Below are experts of layer 4 (counted from 0) of a mixture-of-experts language model. Rows are named up (a neuron's input weights, with its number), down (a neuron's output weights, with its number) and show model dimensions 0-127. Each number is 128 + 32 x the weight over its row's rms, rounded and kept within 0 to 255. Numbers have three digits each.
Before each expert's rows: a language model's description of what the expert responds to. This comes from a sample of Wikipedia text that the model never trained on.

# expert 5
Short first piece of a word starting with a space, often a single letter (t, C, B, M) beginning a noun, name or code.
up0:120086134143095127091090095122152148158124098148079086147206104164128172142171115143106140144156104147109156134158108091096195096126167108098160152141154114137154139134104117146153121177104069115043101069092164093115135156195144152090129109076175161097083103118148162154102127065176158072088116136155111146163149136095163092102129135144086190134176168089131114144185100109088128117181
down0:123188140079134146088130126103163112162079172095093159112110109135132060077165146118134062113107169134095129149101145166138100136163124121164133162098140150119141177124128099136134162119151171156169051139129071157085063113172090129178119060139060066090128103088097096117109184137111109137144160157151096085129156122129063150168166157092142149117126151130192133170169148133154162082148
up1:117167155163111127143118153112155095111146134107116124101163136171124135154075144131110048193119144152131080054077158096159090081131086128142151091137177085128145199128155148136160147144152133047118168129135150064142172163145150133096118174108149110163110110134145118078130113096137169135166102135181058134064125077091118106146141168164138090160057112134144064122107133118153065152124
down1:072131131143158108129127097152124122127103151111121105185095038097168184140135168172126087080093137138088140072110130125148165142131132179056106120095116177119122138151177137144160133169169075135122108135100133153139107122082139073104144105100150067168156120129093191101152184170144131131140083105086138120171192150114065109152133121063176162155127137126167163124121117138130038096148
up2:126112098040165101077113127136120147135104133121103103076095163053120181138101175111125122147132091146135164166128148125152167086059125099169157125089163168152104125112159084107121168183092162154154108141111087136099162130157128093147128088108124121099093103121177076075192096132147169115104119152153101139102135207151084140123074101144132078105164095058170151168157180146122155110097
down2:139143135147156160132103090127121111108111140080126119089059134130157046143157085186130121089098074104086169113131134175115146169116113126141153156206148127054168142133105076152141113149097115091101106059113132117169089177050154156107072159099153127076117191133187160175167129145144105154120110084109138117165132144109138138131161167174119139134161152132159117106109044093116130161133

# expert 14
Apostrophes in contractions and possessives, quotation marks, colons, periods and table pipes, such as he's, Andrew's, opening quotes.
up7:119097131143102139117129117113120130182160115129177106096128090203081122193113124167128063185139122164146127165150079099151108117100139103152175143077143139151108136149157111122057106126054158128085165123068168078114137060229135150070096101158141085155137109085099120159105173156156144130159111153145133126053174103112114088135123096166096095084118138109118132079108133124122128121159
down7:179183137131130148080134134153207127132187107167119099137132120138159065159164169134101133153120115089111157132102146179136120069167133125069118143161142146091091130123075147089079123191103154090129121108113105067146155125118058156120140077129138114147162162158168127090141120174172145088097149116096152091172154148199097135083153117135153159119121140152140136111072105062085133070058
up8:139127089119142180127090166185126134131109129143141152142125154051127166183056091141080076119129153101162133098115099099131133131128088125140100160154127136119122149143091153075126163136138117120097163167089146128178028119085161085113101124146127169166168054102179059172115088138132153156194075142080077103159134103149156121098122117147114179099109149174153128137159111077158166137149
down8:115103135156155055129157062091187094104137128098114119120124087187127162102185129156170193156132125176100162151175133148112112146091156144138130125110158166101160093109161098151146101071118140125091071123191086143099150105152112151117122112160150120089097204161109206120138160143103084102074186073184126117099085154104109152119150133099137065142136147097108132119088112198114112126111
up9:156175142074079142150125117129125120103170152124137137131144155132123123118095161189127204134085156089148111111171094162130121099126191198071141105053163095167144034135124129173137105107119124110157138133228128179109116120129127083156118130152169148092072113142162115097132125110104067168134150095074134148104135104131127181096109188093143119154133083146122154140167114071183113122127
down9:084129127131132108060166148129115136129115146106198144118115116135109155130157177087096078146085146125162069150147073079077087192152166114126124148116110131083142114149168104112078135118098107160164179063121131101131115134167127168131103145117149153103143134112122186139080126146100194146172098118101063151129163165104133125144191139114089090138141153107221046155140152147082160169160

# expert 3
Paragraph breaks, line breaks and the equals signs of wiki section headings, plus heading words like History, Career, See also.
up7:139161148142070104078154105080150137168149150143077075206110153109121094162121179141086148138123206124136155083111151095131145112124126128129134137109095164143157157122095139161140060042149145086112130121140095117157159089114081198162131087144121117174153152150121084176138150139045105187080115152173121130069119122131129087129162118107157170156123094090143088147128088186165143140114
down7:141168110142138128156147115164102109099102112153152130067160121101175115085145153115151125096120087136160098180117163219104149086177104081125085162114155171132045109116175098097080112127123073211093135154190182146125090108128142120128184130154117118134087157140118168032127127149139073108124085128100086133155075143143130160163136140141100123153144166102085144114149113098097166167136
up8:181202151126087117129100172102180111095148145140178143112147135141083166138114178129085150130120159110078135147132149119117135129093086110068071159106154177139151100111118133160111042153141073120170142158098157146151150076131136111156123106123151106124198081140120129170057141151198084127133149088107162147129087057102148111206152150166152116155130093132119150117064109116169092158132
down8:117154114122172167096196110118153138102150131065054119187179155149116102170109140128122142140122144085162095132101067104115116116204104103159182063151131137123101112121143138095192119102086142155105108125149096103103194121151122143054183138223138130131167191078113174112128132079121120099085112129130155162131117132139125160134163103073080144142101127151103056154131162118140115142127
up9:124144158137182129169154093198128177103123164125133097107067121153117078135129115103102108112126114167113074132152136109114087081108119145192201100105110129121097117125170155137187108127197163140143083117098126110217131140120160181093144117117167106079062173111125071162164122170073116158104130169135150139098160137170075127085177144146081096176165078128117113122157124099105148146093
down9:124118086102134177092106116112118188138153063166121159183151098121079136113125159100114089127157147078104095087117129112204166171120134183109089106142153184087180134115165063089134169180146119139135138133145081116132169100148112116096127142182081090117143185132111180160107079143117148081122092130119097088138086111150116137149163138151099136071143101103154150109060158110130154144223

# expert 1
Word-final pieces of non-English proper names and surnames, especially Slavic, Spanish or Italian, such as -ić, -án, -ier, -ov.
up7:130152120148137127127068076124189076100158126151126168107113149130139135094156124143088161104150129127151101082132106111112123091128126164156127151175138160104098107071121124099120086137088084126142123166116110162141082162147135073145067158175159100091185190123068106153109083132167167057194163131174184081087071135133134068121077192156106140087091147109088152119160128136170127139092
down7:042152148113120177176140181147139092134137150112083112130081132165171165104150103147138108156146087114153108130085149214171084145133128148185107127155155086105099173116113146139182088152129120058168165151076138095112127132195169156130118140103177068109166135115126098118155071110119162158108075129091132105059088109131208089146122133108140110140089118136104088162130106131134098175135
up8:168155127178157143176072097110081110066100149130128130148110100129202097156107179137132133165101142142105095096123134133115117074088075093174121092127164161107101147143127120143184113093147122141104122065191108151146158155090065167165142146125096093128124111163107079105109103127117123137141087080154155091130191145124108091163125203128129129147118187190113146073188175125109118056155
down8:154145130085152175131156152092146139098102124139090084093135153141152144117152088121069124137149078135133166079140154108166096142100125183132152171086105135156164085114166204130117129142124120089118040133068110105072076157203148118142123144102129164121140187155128147115189120178200137116134155168147093101107176124124127077055116097154125085148163089119124094056099151101102122136112
up9:154110143140162084082176076110130117133144092110062150140139108112189141147156091106125125119131173176088143104165100146117067176133139088105145138141197136149200139120132114072143093144158135163170127080196153084126159092162116184096138094157101079075152131081143115135160137133145098147146114143099102108089117095071114154135041152108130190093105101170112114145110140115089196111165
down9:062180101138074095128124141120202127110111126131122147094164174144102155106141125092101135082102164168144073121107054109129187131121087155160176173161122123166109148142113134139174110097142128184117143159109119090146139136120090113118103169152169109108147133080080068169121171127174166120153138171103111114089077118152108134101100123161109097160181136113083035165125099117219161122110

# expert 13
Pipes, blank cells, digits and signs inside wiki tables like league standings, election results and statistics, such as +, −, %.
up7:171141188086128161138092172101129146163124180123143119127144097136122102120151140162150101146150103181196135050137123153173080137123149037105137149129064119155113151102154095046122052064176179107087199103114082117155129124112176120135149158137092127137116151097157098137126158086157157138137108155106102117161168136135085174168114107165125125117104099153119119129085118077147165180106
down7:181119141096110085145107062121101177124122106144146173141116083123156142182158087104156119114085088129167139148056091129129101176109100115123145158120151091080130129078153137101064168094101091139145195154108113117095104124107137153141119100125176119152113137161116145155152161164186159176169119145134130121069171090166092155109176134119165133191106186072143108107046157146092087098177
up8:086133117178091119072136185099123113142111158123136151092163114135103107133098213199093153121160121143161127113068143144209164069117168150122147123160160124097130122104117080140101062115137197093157111194158089129104130121143101117156121136135138093097131075152126143103073156190128181116143121123183156090117101176100173169140068165117169132061126117083151150119115107096132125092128
down8:084157081113126142117131164140178107143121110164097106140157133160094171083090077147070162068118103123127112179123133047119150185156150141082102049125161132150193138113136151178125123171088095137109182118124159122067104081164105108119117145173105120091111162170132182102107096107177121130085136067107175126129128112158161131152132173222164119120133137135096098161093134123138122160083
up9:133135188113192172155165081130125122143159147156082054169120119131135157100117092129150124150080132162134104094133075134089129129120178087164204103129139106091126065168135126134106165152090105090124124125133144131158173102097088080161094101171142175099055116161143171101089136110144198136150150136152184138106114107103145123099151149089145130057113108116121151122084145126124054077199
down9:182102141151076104114095207107127111206142104060094127155150127100182173110117107094202139117093187081086109106135138184141102139134080134128158126093108147149184121107133121152183084107135147151132121117175076131110117153129123085152112141161194115127142134172070118165171111061109139104130097160135147126046158078152172135156078087166133123083088118128114125146115107109143136161105

# expert 0
Short two-letter word pieces inside words, often right after a hyphen or prefix, such as co-hosted, air-cooled, Under-cover.
up7:118105136029124066125145146156096150133115160091103085100099119136106113188094111119129154127091099060109093139127148141132134144091130116125089130147111154100106153078091154137049069144108130141193141190197166101120151153150163159102161105161085161149124085084119169133170140170157124123136133141165184168176105117137116125086085198145133129093095150124133083091049153126163151112130
down7:145100103150090162148154176151174122199158111101108135123078169101068072136129129123108123100180134136161053114113150081159201116116141130079127102177148134141120090131114139099078167137134119079150138149152107145098145124069065077185137100158077122080167169119119091120125122113120169087165197178122120172143142115102194130083140114148151137134182090161160160140152113118089167103094
up8:126090131179152141133176092116194095233166135091142136078193145106124118144147113126171128164077115161116167138129197073114113114125157137164150116135090123122097133154118145104091159133128181048158126157075181131116110074134118124140087096151122137122086123136134088200088177169190079141138112105126089069148162109158131118159126111114107091075108112113134136136134106079160120185114
down8:143117160170162132158115146113172154121136128172151158110180186116157136125173157144067084126147169156102111083094155104167081082152133133105114136108131145128117148119179156098111118163113137129133136093101161078107133157152098165156144117044154145097105088073137095085108162073039104169139089122135139103144134126120146158136107142093100115129044172141114109171062213094130196160130
up9:128092103089111158159133075116143111150145131107143073167122084131093125100084107094140085123099127143185149040096156118130090094179132179089128120097132071112177176100157157144156159083187097085165127122154148161125211204149131125074139104126128169187122101130112161135141122098112095101111164156103157142072172164121174096086173154099179116184149103119143107136146127093100155133128
down9:173166148170166147122130175126137109167142126143140110135146178144161120118175089127178141185092135088053067151123166131057120150164176113144097154108063097111145110095154118104117146131148181088085110106137090135057141123133153080134110111064122120122148047074133085110092148168110101131157115138177106149168165133131132145141077091084186157117181154126117150092128135066111087161141

# expert 7
Inner or final pieces of ordinary English words and names, such as Un-der, Se-ss-ion, regard-ed, direc-ted.
up0:110116169160176183128059159156106141143146232114076149145105081070114057170115135154140112170095123082179142123157169135124132107154100070127131100077097157092129136151204119104124154180061139144158129113169075161088145106134163143115123132129191115117119114160117086101107129162145100125114130205139115122078119104097111172094140161140136146180115146141094105139140069099138145129164
down0:146127082085145125195107121113118100077089127105137139164141119153132119121134123053122138096148106141176138147084093161141119141069074142110138134189115165153140123131066138191157181129084187088132085135087183180173138131102131154081171158158162117127115130144135128130148098111078176136152161084160141107120085165068076108096123099083100131183195107107169096087112127180130103170156
up1:123118155157168108126167138093106080158128094158104108116144157190148140141132120146066124130088135184057147101118092090174127179103120198164171102130132167105126110129092097061142088115112143125153179142150149103143105140141127154167137125093081097161080105152092120135119165156178202131180091154194172111197176125150128118132134164153121087080137109137067053156124141136128156157087
down1:147082087074137106164132152114159156158159184072139181088158138093124118158126092180138117150119136114193100136141184080101143107102129095108139120115110092130180155135146127170131142101147070107134194057138094172106096100149132096140087124076143085077104092161123134139131155097054113111104143111153112120109096173144173175152203153104100157167124130130114183102124087126102208091161
up2:075193092110125161192160139140146170195142135136160097100152100170162169152035083145068146134128147127112128186111124124108163092098158110131075150127122097121112143096122117091086151098089092102062113175162135123037096129155142140167114122145140139169119095154157173087094148156137118199151143144136114141162137099133117120147135095104164166171113134081172098077206132126125140112124
down2:149145143146063098071135150121136058131099121163141141146143108103170142102159095146135151116077077174078084121121154148149117099144169113110110223197123141088119125149117140136089103164176112120158112182080149129078127102112169071145100140116133147137171111179132172159120094137117124070126070167076123169129129169170109126100116178120115098151066126197105120112142201150164088108129

# expert 6
First names and surname pieces of people, often in credits or lists, such as John, David, Peter-ik, James J. Condit.
up0:151147145117124152135105174129127140140143114099133108131129119120143115141138084139164117143137109104079030089125169161166188085099149111097166156114128079115145143129100136177102116110076144096173144127111139054144183111157080121124087151177173249169089144156111130135099185123141145108084157114100080161158105131105107161122045192160118123112107175150151145130061152128116161138126
down0:115143133095182138111098094116053131131149048080134175118165129095115131181151140092136132183110116089084171105130170085161174187125127099124146083090113072151146155131121156166122114095122115120135134134116142164111080088185154105076104106151114124064136095160169157135184138165102173174137099149131109078165127145143093134118098093149112089094096150195160193105157080134183152144093
up1:093143182130115090145177129098123121148143069135176125172112124112118094156153106103100107138163111013136125100118121130139080139159175134111113166135104181147112183121027129158138084114151116090166148096139149109127181157068030167136179112164125137085110129143139167138167123140145074096136133044135128125130089156128167161097171125150146133158154139145121117185122158093105147101144
down1:128134112063102119097146134142125102108120113145136106054138140157128112103124158016114104106151113133114091142173092084197098145133080128082103100117187153082124126126104070127161175120144112146132209131146138169141146126102121156104157131176095173121119140145165164133148166120137137221167143074134129158131102128145133105144186130027129090113167148095102104149079157173091140142126
up2:093110142155124097110118061109160128128115106135125154090152173150092116171140155102145077104147182126133108116058087092086098133182104143142155114054097128114088124111137176144132087184181097111090188153158106095103098112159180111083149109111113135078140177137157122099086073172144104196198151128125184129165145192116169144146158117110136110146197125109170142138148159104149086120163
down2:063122244151168169143119122189120117137145135106202128204080143092071129101139159106113153141092124182131111098131115162096127178155119164121092150141174141115030162098126112095094093130132219133150042101130145128100104145128131107142119197107127117088155096120116111113119161120095104130149152149111115149149120123181133131114077129113097186111113100129105131147115121101114140148168

# expert 11
Articles, prepositions and connectives in running prose, often sentence-initial, such as the, that, which, during, after, by.
up7:152144144124108096056083174145172086103144124128139143088105084097131108177173141125158120143145134155131075133192124138138065113113151071155079091084101161151124140076113167111108102085142143138128133143116101178085116119096150111203102092123079122134158117165148189185155120158129089127097180162189088185126135152194112169131161083128183111143102124160128158095115163174167156087103
down7:095092137118155138181174098137116148131146148125090154223116163145090124132087117156155103093134112109158136171086198090127126184123138173129111164172119136137115062170141107148102164168113174095126126148167129033172086153200054144110197155125102135132083157090130113098125130121138136127180117162140134082105129081118127140100145102125096131123128110134155131167157080148043081129131
up8:131124133151117142171139116097186112131136087147191120120070166088154124152159115155150139105206134143098208096096188119092120074151131099120166174139071084169104136119132133125053180079092113156124105147126091114154136133100126120125144090127073104114129158143126135136098165103121099090050150093189186114204114165165117117166132085098085153134119135153185137149099091127137176122162
down8:083103138099144158121097113139098132189116175105117148124179135146133088132072135073112096159086160175135083148141162119153130177168126156116136093095136157127171123136092152094144051145129121107093145061119143132183091133199118122088087177112135136130130131134129114073123146145148194186156132173089061138084116086136116157138111168194142092127126133189183071064147138112096089101113
up9:151131179145171112097105094140156099140142065057105096193106094154141125081089110133172135103126164152157106101113101121101135099074120121145131125119139149108160127126194151099112142181068144135200162178134166124132109055149114147134149096076116078152140138134120139125182128185131109186142140117115168201064089164077092105121127131061132111140145200104110099063134143127091124127148
down9:125133081169077117161130100101147082148165111183161133109150146106151091168168123163144126165146150142154115157141177155103115161082117096086147085131133153106120153141119086120133085130106155101149127162043025148141120113091101124175093120112149214106119140138174110121130101098061106044085141154142087094137188103160209145147165141140114099140109135142106142123086120081079104114120

# expert 10
Forms of be and have plus the articles a and an, following a subject or comma, such as was, is, were, an.
up53:085155157162149137142127096116166172119131092103111095127098083107102181088182103115169139141108147082147126075142113097138104097141196155186102121120116111050119102161212145103171119213137096075110127156116090117167155115155169166147122087171104108158151152087182165146124137125134114130128098156085105037143096116088120154137118095086158119093131165109147142157058125165110093108128
down53:129086099151158121073089099119122073156080142151125110109114087133187138108160120097124159226109140140139202174116165158155193134131118103122088098196107121096084141141122127106116116117120146179126096083180121137103154127141096095128190120133139152124176114152137094107097076093136140155144110132113131172079157051116174115157150119158095105068078129086132122106203146179192122135129
up54:126141141165196111100131187084094166147143153133108179075138084127138142125162139064108150096082133125127131134105139090099143135130158133134076092171144143096132045073094120140120134118174137092163156055113094163138148086070137149155139158127074187140078131156112151085156116108140129170109101100122083135158175165177177110156155116145059109104143118139144156126169137052130097189087
down54:125073104087092138119155090138116093154143119117116125162138143170120105146140122151146128196179110138132141104135069102089142043157172131166127155110123044150130197124144138147130125165152056140108164186162154087188145189089072101100154092095169126139165167146142099120134150134147100138087129132112179101090099095119054119075115126107180128182094179164111093132140140142144117094083
up55:168136190093066077162140105106171140103120138066155149212138128129157060095132165127175151089121155111091146107169157122118150173142176155146099126152131183126117145144160165106138180093154081082134114147120097086126090175146130039135108172112087102168125086165069090128109191085086176123127108132124132069145144146081131128113131133147100122151123128065154133170129107082118118127154
down55:077144144167149116179093152080131119085085130130067096187117157122126151133131150132127131134190116087127097123097102127149117109133108131118105163144127140137123143175191092142164140138123139162147133058169172094101221100208106182117129115141085071166101135130119135162106110120120102078096089198117116146155084117119104137179180109169138076112150117127149052163145175150122134088060

# expert 2
Years, months, colons, parentheses and dashes in biographical infoboxes, sports statistics tables and date lists, such as Position:, 2004–05.
up7:078105134101115124120126106119125162101196123178163116122133093197124160138116100189125143109092130091085126100086118116144136100111129137059129189183097185116186130148119161143110192188115152160166135070119146139098107163169099190108112132101119131142072128111117111084100173063147089117166078115153069095113116165151101163107161146149085160112189102129134112119108092122171069105080
down7:149103119130135183123130181165150134128117138165124126181080120099121133100169077142175109067156068057127133133106108147162144091092131095130173113144086161138113104114139129136142204116138127120126085191105122126094141103128104112147132114201137142132167102079136163093083087141108126181151182125104166140115120128075111129192114194081071092162136172083152168100159104105170205088146
up8:183198141144125122101194131093126084167105152128099117092143121073197102157090118149201096071133107098107118157112136134075128120067166159125093128149114162142128137146089123157132126149178112119141133138153134120048188066111117138165183122167106168167148174071148182153143128161050150128105080133100120148159138128127072122125127136129161152074100095112090070132137150114175096110122
down8:158065188121130137162106107117094153131119153157096061117130102122147127084144184149109139145168129092149091134176119181133190105171123197164127139128133067132165124046156140117057143093186134150129162161170105136077146091145075180117084128108110109146093106103115115066126142155158172104145113138168150183096096109064142135120142158076164117094124089145105130113154119133144149126206
up9:153106121136097109169114132169007094110119160128149091133123128155150171150101093120109129160088133159144172153166137136139163109097145063092091157085154085086217172121101152113129138078141117150108069127111106145138135073124140134151187153155130124082086048155130084181086163119091178126162134122090142131141135079165120132160132049146117179119142124161131091112134119125119145152081
down9:127068168148117141151137135095092136133069085114167115064074161147161162152085173136095188141121137168177147092146135108149118148131191184114099137137085068142090120092121166149177152101152108166157080138140118089119177127149126115117142066084087132177167121093156164129134108188121108071167155136166141067141142078101162108138089142113119087170045139157110130177149115164152117140124

# expert 9
Colons, dashes and field names in species infoboxes (Genus:, Clade:, Class:), plus Latin genus and species name endings.
up7:153145139128065056165143112155136083143122083142180074139158074127082116115105117125105127126094132149158105078168164101150139146122120115098143122120129113075104152207145128168130184130147171092098162069126171185096135084148108082149056129125125120095134129170144204166135156113146084128148153135122142093149104129067128180165105123118106136139232168154119083117170139158166166118115
down7:173121122077072186173089156056116110194100209161163103127127140099154157136143148148111148122077176092200117074153173134116184118170115151108159138149147134064146169120122163150116139118111120081127137149102099125166113116108113204124094180097204133126123089078164118123103069139165154098102147140149147147148166138122132064077105110086132127119128134066100136102133090120131135133154
up8:145133137130155109105107102098170205130137180194107127175100171110107071074093105171154089169108091137077112106123097103142092106143071161123149101174085112185130134112109133157164145123091038129146148111107143111135174179160182145111142111144114105142182170092120116140115114081171142133194127116152126079059128148124165157136082165114130159128147176127134169110214111109129150132098
down8:123205083143166104083106166140115163134151119131112116121060154140107105069125118126122125156146095180175123112211098103161115107106156135128152135156133190089149116110128130086092140128112147076138114116105111097094091123143202121181111098086189144090158119135166110193176147162132092125146135100047088148109171147166095111095127101195128121140167101114150172107049092115149094162120
up9:147101189131099153099171139096125110088142176177131100098118109165120137134156094103148141120114138110155141105157172139091096110096142196140126150141100110140151079141138140196082136126078190206092094119128185166143110083150103149169137115130122115105145124170162107179118075074181073130071116141107121085176059157173080197111091084093130133131142163139135096120105149066149107157133
down9:110130149137127122191143102114111169131203102127148159096185127124105188058162162117140129085134133125186157042162134067099046133076203196139135118140138144146149166132092129136136120143130087126144150112168165188110088105130129152136150119099109116118157158150186167068185099126172137117112130107086108128143136119143115130066082059125121107164060114117097106125146131133130091116116

# expert 15
Degree, minute and second marks and pieces of geographic coordinates, plus dashes and colons of infobox fields like Country:, Occupation:.
up7:114142078094183128063161159152076106132112115159125135124112184166132193170134122057114158081101158180192114117123118162113167140144141159148101095107137162097093156145186103157141106104092146182110132108076130172145090106077110181138108137134133099072177134111134119097141154096100108177084115076155111150074198079113126114107139100045152114121188155099095134107168137126137122115145
down7:169059153082133123176080126122090146074171119159127133156133123125110082158128116134122155123172141146056157078080135137181094127162123123182122133101061106094114047110141215152152137129181096133154140160149113130112110182110141139106131136060141191112119149065116154136144092134125129129148156164145091166204116176101126103148123143179098110116129108113126054142123124166094141108068
up8:123138104109140095091135150171057124070123120154147146098112184093112151140154144061084154074168139087121060164097102080176117116049107158192104127131103160139129115155125135110161093146116133107150152153126102107177133209115108104112092118155132121135128109127147128126159119091124129110105064095144072145117122169051182138184145157114153120109118134116170188136158120208094163111181
down8:068100095123135088087183124183115150100146130096117139096101094172114153092078104088091104138105112160123059137145147120142041109143148095135124110128091176131162150095168192073105169144151147134095177111194076120152082148163179107119124171125098153133120190165151118123129111108163138143214109174133129097160149085164136170126129131130097124078101129153177075116168128128145091098168
up9:186111156119108135121151095087100120121108173092132159132106147141079089161093160127162162154170101079145184040128146145179135125168143171161169135116158117071087163107140135162091137078070136098092152093157124142148156136123150135164197134173103150131141147141149092087143115135054111107167089137152151103121098118130166150114109133149069131090094182101137091039188101159092149126084
down9:103158141127076115114109139100089076110156102131120143139130165076132169103135169116114124109092144155133098112154133109109064210164134126096100133107066171125120115150177169095185126121165108124140131153112073125154107131046132119068128183169128086164131087114105155163134172150157078114123108068119151110153179152123114132121074163111241110174168130126119148119108182115096115188159